python train.py --n_experts=48 --router_score="softmax" --init_std_router=0.0161 --vocab_size=32768 --grad_clip=1.0
Below are experts of layer 2 (counted from 0) of a mixture-of-experts language model. Rows are named down (a neuron's output weights, with its number) and show model dimensions 288-335. Each number is 500 + 50 x the weight over its row's rms, rounded and kept within 0 to 999. Numbers have three digits each.
Before each expert's rows: "raises" lists some tokens whose logits its average output raises strongly, later layers aside. This comes from a sample of Wikipedia text that the model never trained on.

# expert 39
raises: " the", " by", " all", " its"
down0:449466526495490503537417468478533354519485472535453464445513533471611470523567562442499478494561571527474461492519534515526441529624517492510535
down1:450533596484501528408466553530506411484507507579556442521544450391453470600477474477398557496525507589474518511578506509589493526467461563436598
down2:553568475548526452525437579537501515483487561533504479494497502536404476566445499454400512495546555573508523468475517500598548574360634500589472
down3:464401559507558406448403481436565435529535464544483438474543515479527505509560477446465471436457454528572549456518491482519524512593505528527469
down4:549427489494473528554476451563492450483458483444476576500494496470495417416456506438499439396450496460498592502413542522516468470577452511432438
down5:531559482529446527556458498525505531444521510528486538548495477464530551534561547444522523423512481589430477459400556546455535471530506490501465
down6:584574539491567465474418568537541509485530483522503494500380464584561450443449485512539560478599527548483521512528437398502566582415485547436525
down7:526519503405493500405538526558435525542526519570401484556553491560583517527548577513503555539510584379535576567529554488505562462449468521487512
down8:438500560553544515573362467542586497481544546467445534457527407492558468494496545496507541500573585454482434519564525407519498535580430464490540
down9:512604502411534465465513589521523513479450468512499531561577506599546465515569518475518457554431508574530497497482456494566473473522477406455496
down10:442511423481547503492411458503534470505503494530504564408481561531536469438573524610450462528553529460489501456476504434521472545437495531487532

# expert 18
raises: " of", " on", " in", " from", " at", " up"
down0:428478518473469563519477514524438481538524452487535528537474517486494471466512602475514592459497545398427528544473579614398526573492517469569531
down1:554539511523469507524556498417428527427468486419506591415410466531544505418510527582493469507511427503480537486505535522452402505514464487421477
down2:540407504543544519471464490596539532479542502511519556485477488556439563499533617466559587537491559469529485595502521480467525592433510457496476
down3:524486515535480477483465500493522524466455512525459499441462500495508454469547551502465518432464502451481586457549550485453543453521545569496475
down4:507496503477462483434459482511483433513516526448434449493475471484517481529475446494537521500432508529519540409586469513543489495421506512523509
down5:610463369433455475489565585516484473458418490495447552479420483446496447481438442482535517498528529353543471473524528528503538580432532582584524
down6:467555459530511500522465431535535550539480580567449481538524460506472471424497440457523450522501502579462430436479571537557475405500505505447466
down7:504538484436585410454519406551509547539444554486500507530563449481554541485517557470426416510626517438444492546546537488463551585454440465487574
down8:460468493517456606516472510506561546508477560478527497406441435479515451466459508551500557518476416492588535512536480514508457505387561533550561
down9:402577501519513519460497535419515602556491462550472542469393510587607522580606464511525505506465380469467509415525498431434515564474513481554439
down10:623497541517533512476505549582598482532562438451532445518491488395482519461487524513543450549466516532488528470491522531487481511530511536468542

# expert 47
raises: "e", "ett", "h", "er", "id", "en"
down0:514425501397490451482546522522507533415460528372488487481601472567560541456548508534532491416513520503435539516411605506501408409534436599454493
down1:537541556462559423484343525485502459533484478603517500543469468488552498442459473455444530520533454554526452483530517495527553544598553492425452
down2:484555447553472399438482431462450470410504410540509521592453533603508514515521491528488389483561522432501514458561494536559516502541455466532503
down3:571475462572506544497490589528518508479487500556570509495528473452461448497454548462451563483498590618533427559457512440431503472486565532536395
down4:501463573431446524535481458488492513593461623511557418493477423439509489519484547399502499458516505544476485533468544523404507511523578469430467
down5:469448508562493505530479527545447433492558470582515440551430514497406501442535472470517607570448574507522510462536456428477442490616509566482593
down6:577455488600546546558492540491505480485584406454502496448526562499546508461519448454507476398439513466456500470515405453483536575457486510522578
down7:464396568558483402549482563583524547486526436600434466518489449476526455487475569535512504548471560480487480534536511448489522519512504561521447
down8:475561505486378461555501470425395444516449484494512485595566448485485595463485455548455470460544574550536505518522477449452535470509515473431514
down9:542486494444482541535564499392500556507511447505504465501541541515531485509541491463618515445463527551556545537527349469492470452433573415536497
down10:539443423514464387534535526544472525507436525535529519522575498519482436443561439446536504540514459584488557564478550438578511478556489514505501

# expert 30
raises: ",", "–", ".", " (", "\n\n", ".\n\n"
down0:438474489559379535452471432467428499511544566548491515402429463567605449457575451565434500556528484517550490592497497518420559523459604564510500
down1:560494469554504615457490503519560571542582457585481466472557476499495569629526532498576512528471485468508493463576502498485569480439540472497472
down2:481476590590479456532416530465496381488489465521533605434483521530544506560539486516514570368476540609462488431438511547481529546562488540418485
down3:526459430461536510544572521514469505521490561469549594507498469514430567555440421540468470531466516579546480544405453431511437577551498558480468
down4:575468522432469494464483541438444442469585539508548522563485473485485566642552460476508501432540479445447498460446499469558442489511404526481446
down5:481497499557445430514456468537450557417567498529546490518541502589516488524590471466516532479459486522531560513471582484467382386515476539591521
down6:497531541497567587415424531423443493460494570448486543476527513455538477501478505442419466504544477516450515547534548508433507503503483550512485
down7:510473512454519541591526558568565486487556356474539495530561421423446572465482383456508486485486439431552504552528514482521530480499524550502456
down8:527577468514495518460510478426455459480484452561480547499510513425587558550536432539454524482554430431530494507554475520572444570449528467488576
down9:457494458580469532508590512409501470551464416432533485567397487419493490573430470546475440529456434445536512416498548514586447463518509508542487
down10:499531465461514438567520473515545519565569483431494537516473507515489438480547468456512529497422488602534461552428550473557382525590508514501472

# expert 17
raises: ".", "urg", "ight", " part"
down0:563421510505459394493516504441533418500471465579522532479527510502526444459524464416454608449519486517438491489496492501457532496404438497482424
down1:437499481517531559480522500386524477506447481587395521462473468499533532571393441608521515433546457519534474377447438468492474497476509462457416
down2:518470478498521525520493593533580503579527556515551538551487535483552466439525442567479456499496493514463556432476486580568471465413535354533478
down3:510542556546519411483530443584535545601443553566556664587423559509469503471542555488511542541490528541486434519351561500519464413392507534564484
down4:606455532478509488503550548456541500522451449458423486487519497598464499436480509523468485526549602525450565422559461547535490381526488443497513
down5:448563567523552483546549446511450502517471480482527515445440537418581487526463443587527485574536524561562533552437488419598435486444497527520488
down6:488469521606607583410436539497452578464522451479516485497426428477549516510446503582499562495467489575554530591550555527541452571417497449523533
down7:492497403404534542445460461498593424480466535559490475558486548470451520433441603526582475595578512550500542475522605586427537498454551452475403
down8:545531494447550441496559480498504455467501592325485606450525515526437470491480555481471487492579468499379486488538646567453567471466498483433548
down9:485519451463533390500411420526540612379459485553562559514446500494531553435482499497494510502524491548433519547484604502525520575539553546503532
down10:557483427501480549448558525460531411485543412529452538498545496517438536507511478448606511513483446476503531373508525554431554525476502434466598

# expert 23
raises: " ", " more", " many"
down0:482530465482432479454504490453420476508520583547506582462437502403401466544544494450468559469578524519499535561427454432520430442473481457450466
down1:452530533532600474430497521577460462507531476509456438442452530471520496526517560518469467515493530437506533494649486485564521567675504521491509
down2:569475519501474537516569472414469461507481453516516473520514483492511480515438490510444458491529476554580506531536497513534395510536572519496462
down3:469525454527512515441463452512496487516501552454521449485574575556391483509511547494505482562515482483560486591583494495457450595502510458442534
down4:563550553532432472533455480512452513444539499498483449462482450607548545560554490425446455532406459452548427394505561416520573561557422566521512
down5:578489566505515510541485472401538487528450549549465521450442488568555514459509494528479496546481513474502512465620522574600543499448520527484404
down6:436528512499441528595520458478482486493489397537497505556512476531548429490427557484589571530469491457595556540437554500559434527448449398459466
down7:500531493533561465461483490498449574501495470489448500557497511383404430500600447537514502482471537470476424438441554502515524506528445410554502
down8:486494532481659620431500415499543563567390550558506528457588547533470528511565499504569507502466476316504530489488533529483561519573470401555496
down9:481470417598556451458485540515492474429494432394475522527408472539510564499524510526512544523528444491520548494498537449523552601508583428455496
down10:528491563531472437499583460557495473514488501593440473434513554502559496529497598461503526585500507535501406517470513567467471542410461458518577

# expert 12
raises: " his", " reference", " him", " individuals", " its", " any"
down0:554459549547497404604473532514542471571472552473599440415596568610460453519474584525455477520428483492525466526489568445448413595556544445442423
down1:531498476465494444497561525501453472445487553551547538482599494473480586493528532457424462522415495586503393475535449352532499578471389545503441
down2:515499481507519594496475585484523462515584478533514562494582529526496438547474373469581439380443627519438611480515565514408400428501574590478508
down3:414465505514546550539520481549479514528439477504528519544470477489468555427498492500440526461496582512531488510481528434531431510519437530476452
down4:532512528476492493419528430551488491498485549497545478557503466527478554525510578501469541367451558513473431503431573496489462512451532500496583
down5:560446457513465582472526464434442473469510498518463492515562546505485448551510392474546506555455511570407579538467433499424363558485482487561427
down6:584479533511484517459501586486605521457468430552507453578529547515448537421513409499462542555524463473498477439454450448418451512391417480597490
down7:518440457540545493384490524509474519485479497416537549503495515538507468510505600482499555428521570542467612466540562485489471514525499569571537
down8:558539552534523466498513588541524507543544459499504499506572485528414448546537538565453582583454553487438526514528581451538564440530300563478398
down9:513486523510590500425510569609560486518505558469511396514515521516453485523518406543535521473520595562563458506491478452581502487573402557489395
down10:474534557535456506547576466568551519542492526504593538482543435464544501482498534481563552490516540550619520572535499445585507496528374502545459

# expert 21
raises: ",", ".", ".\n\n", " practice"
down0:596479507456432502436527493560509526518435446453508502437586465556499545558536541631491493558472485499462407544484564557490494476536469541540547
down1:502508573471525500641435619496541560490485460446496452527556535543477501482513490433499452436468463463420495422480553485509467550500550538578351
down2:538486482510534525594503474483587423525418489552462501541457462515453374566493496507434462544510441465528507584545495507530462506600451483522560
down3:494497640484525487398410550526430483388470503521479487414458546486462536597496516485446487527421599572528495464511587501509505461467518479491558
down4:571491511503506488462532532534520618528522546537606528449426475461509464503494504512518437531400539526522597596528537535554514442508564489548494
down5:586495524465594480441492465577446501521469465637444522367572492475529521477552525537533416487496494507416586474533572460529527505473527529586507
down6:555551492654563507468433455495549559506435504546441395448523510504432478478536437489458520485541562587505564469475559386517503605454475536452509
down7:507390516476530534495467488491516539487525518410478490533521506491519393520474574509457522540473424504443455518421482543587424564515452539553491
down8:496464510480518456524505405513583557539533458485548520514526500485480499476463511552493500495498484532518603536455556460516423540597519444470495
down9:525459517439515435428498533478505540456481546561583495379426477457490457509452526549506502487430521544535517541507488535552530486508554569530453
down10:463496479509507635474436455448444512537517424504558502453417539507492424484404489519546493622493587488503452530531491527540448529476497461508452

# expert 11
raises: "'s", ",", " (", "–", " –", " and"
down0:484465590424529513543550565596401512475464467548461552503560556530541485599522527552468497477527496591433487493509609530545513487594524525550584
down1:516510483473440494589477495619510405513603437504541501477549430567508523443544464527547436465488358515509552455646483519505524575455547598496522
down2:506437523471478497591483544493472471537507510481479514398497559551456504485525495555438499571593459468412497514538560473440508501506487570478410
down3:489525483443475517452479496481499521459417540524481431539447545418474545525506534543561533537538475485479498604528534502502557480562461481455395
down4:525448495528534561531492564569514452548386521526534506576518525485510547440541514490529502547449531511585522461457551461519544550460521491521516
down5:449540494494604430497503541496519432521573561469499473614455489487472449509477523485507496516540529472434455470429527576449489532574484562519531
down6:486486453598471599474513533436459582564468508464640519471514484519541447485580358561512498523418459424466501542447512496524484484505507397559463
down7:574372486384434511500495407422443605505470554463566472466442505500472549531471542574525453457568420506501518646589497493531500514536513502546432
down8:532563512575501507528425585554527500493488488408506503498542463466446500505532465479467550502499476488515537388471493424431494417456469518589468
down9:487578477331557385476561491418504440441515481455519464483512445537454542509466570410506492519505473446484488365568396477398537498503490365555464
down10:524570384481453509507596465504382477548611479546512522474407468491535515494486447513519510454458552529491472528416468561446483528555484441489525

# expert 16
raises: " (", ".", ","
down0:540451411440485487463533460418534535591510521516462545470493544492480496440587495433515456554524460492445487521518534565474464420604504480437400
down1:471482461466521545498453558398480423477526492485525497496462501508497492509422417484442521494514520499481560496427566528500454415530552471513518
down2:478528451497425483516493527459489509511504486458483543484536428534500498626508488531457577497457533560477656546574556477569568505496498536491447
down3:573466499450496523501518506539495549518426473582526436473460540536421551486597541471434506504507543551498515576404489501371531484470579498446464
down4:594501511600567494480543522468474471522468536463440432547497450497447435504572498498489538516501426441512564515443519481561611399480535602580468
down5:466415424560464540480540446457548487457501512487479650490485537560459520597442557538418487445525577530513506598501447423476545468405541493442528
down6:558546423557425529560557414428540465489498507414479553538484497591481582556473410464558513495530556530537514572507466499487536410447470548453646
down7:521477465486380600541534468453498521565525504609443549522578488409481566580544567483514580494517483384455534511460562475468529469378542454448572
down8:516499474524515512507476507408572529393572572495499469525478441509546485567518441536492509403445580502507421503402505450443493534458488498452474
down9:505434514572570539508560597519489526411508416443515524471492527380510541484533534537439476529491518566478518507494446573512511526548485532468495
down10:438497467574500535566593376563427503467528593550468589459415494538440622504573492574511480467501533465466469469525572497470457579582478554400519

# expert 5
raises: " completed", " made", " held", " performed", " added", " played"
down0:513477674480498589461529486531429475493487534460551513463525595506503505492529465510479508437483473528476534463447506541523490589526561512461607
down1:545447503557442431553559504487628515545475553556462533521528507509512506468402435472492486471503513453476496491464517461521493504497484474532448
down2:531504524548532427541516513497614489528545495492415552546482501496555545485496482498504474483467424478627517475523463567504417502489450484465437
down3:538535523534494513452425499503449513463533471498495429473398552445536618534537568520484493542496435531390453496516548443528470428509503531538594
down4:456534478576474570556450539429434472458478522508443466581495477514480496566495444459494535410497449476513488539558554528492530490395505519521498
down5:487523398576596523456481479496398584503547509577523549551584501507466497459508525530525509470569499546472444596553516457508519485537523488520499
down6:456510468531509510433528461578470545593507579470586472433519566476556571429511443483413414483587497548559511543489606491516464458555508584404589
down7:551530459453459400401646559508485472549530444580473504459412491440550433577572541553481403532543551464588502520449483542561477337492488429511526
down8:470458557517513514484504454539457556422495568506536488477560518495399517521480488506487558497492432536537531604566534453540476471589438570495500
down9:525514443488569524520511462579547459525440497472497461483547479606583511466440502554428474439542589571623561499509444509469502514473556460456434
down10:497499544480606532530483533383542428479447557502503513581501439542531480556508422450419512487465396491536473418538584543522470564507467503606433

# expert 27
raises: " This", " The", " In", " There", " It", " At"
down0:506466533432506523450490524497532467477543447493592407451507447448426443465486514551563523452438378573639577416523443568508448466487450535481449
down1:485535423419487560479426489528455436489545518498517420424518446450500591580473488542501472537557563499531421502580504474491516527510413591494494
down2:516497489473544454605462348538580604520482458477560498507595458565479548445569436419451480446441543568507490561453551439419577405462507532524434
down3:496494521528393566425523426539506462498505553442526580447402526516495442578467457491543506518504466525456511491453452517527423521541471538438432
down4:505558593405593464479403566502427565542487409481571530516500441381525431481537473526519460468387491583522500528636468457465527401490486607474423
down5:483486487493526417418564504543617574554506414461490526549532476543522543446551448460494492562565614478503539491549495525420506511525412468524543
down6:508556426459529567467577460505481552426441503471461457487471446405505516502493543463468563447484456494477509541469480493544514474563432508459501
down7:552605454486452502479421461393425543509504482522451556513524485459591496503430563476622536479534529446368531389466486523513564473445606492624528
down8:538554525530539547590450457559527406444436565465434563547526512512444538611439448479463470554534481528435460514538483607487489565540515450484466
down9:474498461556560563497574549509423554465503447543601485502575466524446569436460390456513393473522470498495495547570500521512536453513557460488603
down10:493506512500465543541502551478509483537563521504513460512511543469487537496490546490499483553566506510511523517480486539516581485437523524483523

# expert 0
raises: "g", "d", "m"
down0:362536513565441488431481581459516476515536459484483486484477465517433535609457462529518568549544506503503546593484494504496476541495448435471476
down1:460444549567495488468503446508516520487587556565522517530490567486488534495501493469502570507429558437503493606440590487504509507556503603519577
down2:476396484490555408497532441472529512557509555543547483441499501547440517476379477543443466441463408452508486483468392439531529550552485511522454
down3:558443508505462455404417413528538594598485516443510514534534505547549355532440506497499466469428456491528485443568432451541545450498410388480547
down4:525502469511528589422528491467565647420460544409473540466561583529593506549485526497482457529548563473478449452564505566529447470524447448436541
down5:516402479576475456420427478456422498571495635437449538468498529489444474536456480377585528528513509547450563480506469556559475470555465457469492
down6:509528424570459477459515509529510575578545576493516517595509536490428472565439482471519615440468534469425528490487430484515533431472433508564476
down7:450520594565512495422509553571487491454488554629448497517479468422503539510455516548484511603455529537486498458494433447605496550550512474455430
down8:467546421490509528521565465443509542529459556557485524552559479499449470487602453512497503415499519425455550491548484485356489541544591504430447
down9:487548469559463520548467542549459488428453575476517553584541463593452515545513402523488527544501542512508512504538429523563511514384421500511411
down10:533503554459511498431484475498523430598516503487507481542489567427467536463517620482373497510515497451425412513506540556477441503465379545538506

# expert 4
raises: ",", " (", " and", ".", ":", "\n"
down0:478538467517509504547468569446435522478498468551599508420574474483500491433413452529590578465506505498569472472536485574551531471380470497512562
down1:464476556488546497553529548492462384455536574481523482514595401560466472516461523522612555514566540520496519555529436405574470453484464556457523
down2:407443422492562443512481497379540579527489496497540518407477542499465611481517519486486549562446527487474388460491483547576572501530500525526516
down3:449629493492421552558555480509508500381602568540549503519553475567432476507481519555505449411414472547483529478521465525543510549406531582473495
down4:492522411486446499494552519404509549496404439530496520469446554420557569555489516590535509518464496510437486480480515558494510593540627376608508
down5:508395440482483572568460502590424536500467512596522508403456423511471482494518535568450469579506566481498427544475537460488454546458486451470498
down6:430421514506618531461518559574537521462528519550486525505418473589496517509539501427453412465516539473485543540526437487541456492511525417532541
down7:511551443453506521477524514504452536496551460592474498416507551511501563491577534436444477547460502528496523568454490516452562489465483433493520
down8:513564496409544513493575491571554581482459478490524537397432473472560493598584495461474395437520532499494521499394518488489561562479507514466574
down9:537467517416528577505558443563502414474532473510527580475518421438494510436574522485548494558509496511500444566451545469476462550528473464532449
down10:525526505456470461452464579457544520491526576447520494423422468607490613493489511515471515541420564652506410490512462454550495506424398476477479

# expert 7
raises: " on", " out", " down", " in", " over", " against"
down0:527461511547492474613534505466560444504586532450449456575487583458401511526435471475476417414474521516425507428535471508426430454563530477465481
down1:460443437517483518483435553467455512481383543487453537480555467539506515480491484474446522400468559536522459560597460535477437477469547508528522
down2:502390516569570498442481502501493573453469548479422453425520550563516508427466464489418454412582495484542468577558409558543453514508443487486453
down3:468426531433404551547556407581493507512458533564561488396398480468467428519479496464454483518535496529507508433492464523480450543619450539446467
down4:396499555500552539550542502596488443522442483520481468582552487453462483500459635532513542420393534567551541506543465500505481519560579518416520
down5:551488448508377553514473486433428505466494574406557535508534502395463494481563467525497567581509522535547438485518464575551456462451446578557598
down6:571524372431409494515468521432427529504494492463529466502425531435474491528478434473476566479495506466453551632465467417514550544414488472623409
down7:487513457512537463495473531497492578482527533497567501417567507491495536438481548518415529529543486546505471513468544574408468369503520501451499
down8:559479566550484390507477495517547407475538575558583416553458558520479470499516471464530414495545550652498486554560544467550471478521548474384490
down9:469515537482540487535562459627469528584474508476510462568566555549531515501409498449535509466476470576530488457540467431443457544535492523434448
down10:502546488516485527414525490539504467537443601530592498523518458556534537504487596562450506563561532558468558501575532504427536571545573504379572

# expert 45
raises: " the", " his", " their", " a"
down0:509578486570547549510470546422500495455536463499507453525540540594556468592493451500452536499529505510474557483563443496473534422438400481503531
down1:437472483516515458496499534549510549542510550480448557484436507557489531456533486499506463440569551491509553468533542489569532479640558522441409
down2:455465479515420525516489510520443494456447500474490478447579522493474624602512455597531467549430513557578509549555471400509430543552523507437492
down3:418550445551476453505497540457527528555482510476538459475473559500536476485454435538453487411490511574462562433487493504529475503547393506581479
down4:559540478439520530492499445479536508428468484561426488515510440495467496487486533525472548597517517499591526526462579527490448436486424439475449
down5:464455513587552474598569565577513455509511475566485446550459549417512525560493483547473519562544501378570457507401453481538489437387542535468530
down6:523464457508528424541627556483506480529443477469501552454539545551427475545548605496514516400502571586440550469508432464512461415532529503441517
down7:488479543389526644410492586625429494443504489474599509484510425494520449540598398547589533564465513532540483447419453509517523462476479473494484
down8:539489510473470415510475446510466490508465505589541476491527476431509418410460503512462495591441479438405485433432537498438558606486568552462464
down9:496467483500553496590461506464517529474503509413518439516483506587505562550526479468512511499538525506439554466453520532529518509537538446422541
down10:464531446536601480434454524480533476498477501480475520495480488459550505454523461654490497532463468464471533430515460529531503519467467570563519

# expert 26
raises: " the", "-", "===", " this", " ", " his"
down0:595547502585501492459442490497498490481497420452513489497469420521463490430460545610467518555476520454491451451422492535511474526461508505494526
down1:554564480557507511503458480502433456542558487455517478525479411527535494509465517537524495530540416407490473526590509506494516448530556482532559
down2:509501398519505536463487519381535534489504586545467479495446583559495472462409535614517548425464523509498486489377538474518498394505450586474450
down3:564487549613509494425492475419474512471473507430483502489524586509509473500518533535608614443533483556536459472547528484407474456484548519471533
down4:519450562469425470660516537520558494481421564465541524526500418478524543498489413560469490459524532438532492481527450501504473622434533530504399
down5:509461543523443545539470517461543515593526564522522472506476453542466541515475552475582538467467515572532477498481541544504514581558575484528503
down6:533519498482424496460596521521495508501495500489501565506563480503468470574556555521494514496539571563487456494578521515479521374496550478508472
down7:500562483476524382498514570541508485419483492442503511525509480546548457453466381577541476506546496447531516524482603447490575422488492559508503
down8:547492501516486459477487493499472532534538443506489469512500462463534500500527505447516512537496540486461542477406500510526470456439480438538551
down9:493465491564631528473444534603550471522413434502604482533477521514481547450526566484622470464507464532479562517459491463449465577531451452509642
down10:475521449528420534464519533495514452537569507487539528496511486569513478524465603392511532534511527493555489507478513494519539501552497547536516

# expert 3
raises: ",", " (", ".", " and", ".\n\n", "\n"
down0:495497444460416435432459415572450508510459453454464554484593544473520503443586552437482505513467481502417540440444512547462481502484555614509476
down1:487497442509428537463501454482505562493494526516562505503426480450513511484485468535534489552451486488510482535414560521472502458539500512470536
down2:476479485466447516460492470575464537460500489519512612621483419480510509441531582485569502459362563500524515465496423496519448529438531413489463
down3:515516523505511635558436505502503429473602540450558487490518391595493549495495577430503509508522400429483531554470541488517485483472498483535493
down4:512481382413485517423535527509466580517465522518458600466482612527510525427558447509492463529475573542483492487488465454513479501515490461543498
down5:578443545494601480527451474552560435481487518460492449490464365473417458473465548474515529553559508456528529536533532491505535468473517518504423
down6:518471524463517485571496610537546395521487428542446515491535515531526580589448414521494509489529484450421558506550505436492589491494471578446538
down7:464477523468502551549529455502486421518458457494516435497493451527446586380434576412541538463504477466494418509497428480431496519519522497466523
down8:487445490499582620513567505517588412478400500438468413538477560585562560514484474508531503505479633507577503590619538386462457545577449479467531
down9:522481493456484577483501451449505413536481411436522541483500426422435525532564482523527475443494438501501489541448546500436499456463493481545486
down10:516506587457520549463514427480528546576496435486524452462488464553479515406407462541526574537440495502514559505477487484466537522505518537516593

# expert 40
raises: " and", " of", " that", " with"
down0:551435485515497515569497532591490484441529508462468519454589493469545466445537465485465438582451432493593609464518577536546471535440523485373465
down1:510528408524482516503462548565502541518553499569467497522557521524431439540541477468489484507561524501515471512502435509420527556436441484432435
down2:388487530436478518575649480496483510475576427545483496566508603544390556547554503497501613465542558396526451489468452520591397434528553500479523
down3:521599520427500487411490508403509417541560579509368551463526521543452487470522610559536533544468530523532429452562471516449463483409430482500499
down4:538476485467481597508527545404493556439565522520545522476477459466467436529538468507554488436561513511562393518541457528523418500485488484436461
down5:425458412517495486544424472490582563486541502442512474551448602486525499568487538586517508457536506505531530508512497457554518422474590464534617
down6:479448528591518463516534497543480476531534443485566536470488448545486500440542515454446454436508422413488482435538603559446514490530525559390494
down7:493451464542495577483525479471530536497598484502499500478565529458498424503427438483522483567491465519552525489551525479429385471516555483568471
down8:487523601482553575480501355465479545591576435479535541647526476492550503519614510509444494536508462535484493534463493432569404483562500497547477
down9:465491500571541514479528514496477482474537501596460425510417436514524548484420448492483507547430456452443416474493481424583540520539516500535478
down10:494479611503498502510520497458504487516436486468587603414561441507533523501536553555453432398574485500507440465543497519432499480554503491472471

# expert 37
raises: ".", " in", " (", " people", " by", " at"
down0:468398473513520460459531524489493518429375613507497419417512455453416433546453438531466490482565451548413471469574472502515500433550469557459519
down1:390502539513565426514434455506541430515476472563444450421472448487462447501500497459571475465456462415435451444583515509545489485476421560518553
down2:550519468545575455500474516550491481415511514482511456387552495547385425498491508584444597474472506462519618529530537388494465478588528425575546
down3:377523502485535499369510488532459561427518510581571458459489487452523503524510528510483497520473536603652496555485495514534536417450415487525509
down4:558456467506436511471552543407470501415417526410583494552507421606496544473540521558522435522552472548473546421567471444485468553491500420476483
down5:418480512481574481478412522506537577471521551487539510565465473441469502499533491530541578511517505556458418536545531510581465395487465423500455
down6:502423401520539500508457502492467417529574490464488543606516451624475579480342527517425574489492579577538475621447561541583521502523561512498485
down7:500416493579470581573548502409546475456453433500494606440527550414506429518516583543595483501516534614368507429511511601483515487501507523405501
down8:490490501521512470528567489555532501546472504479513519505435409544390500499520545606481430545501458466514497487577591494633429547562479424557475
down9:472505518390457469425490548519508470499509547488498377453500494548553469514446418540486531572533485452503464554562453498434490557472475515534497
down10:390483564440506591539540492442497522525464502442564513514463478411414505608518529547432507549535516522501466529482467548478453467610572485544405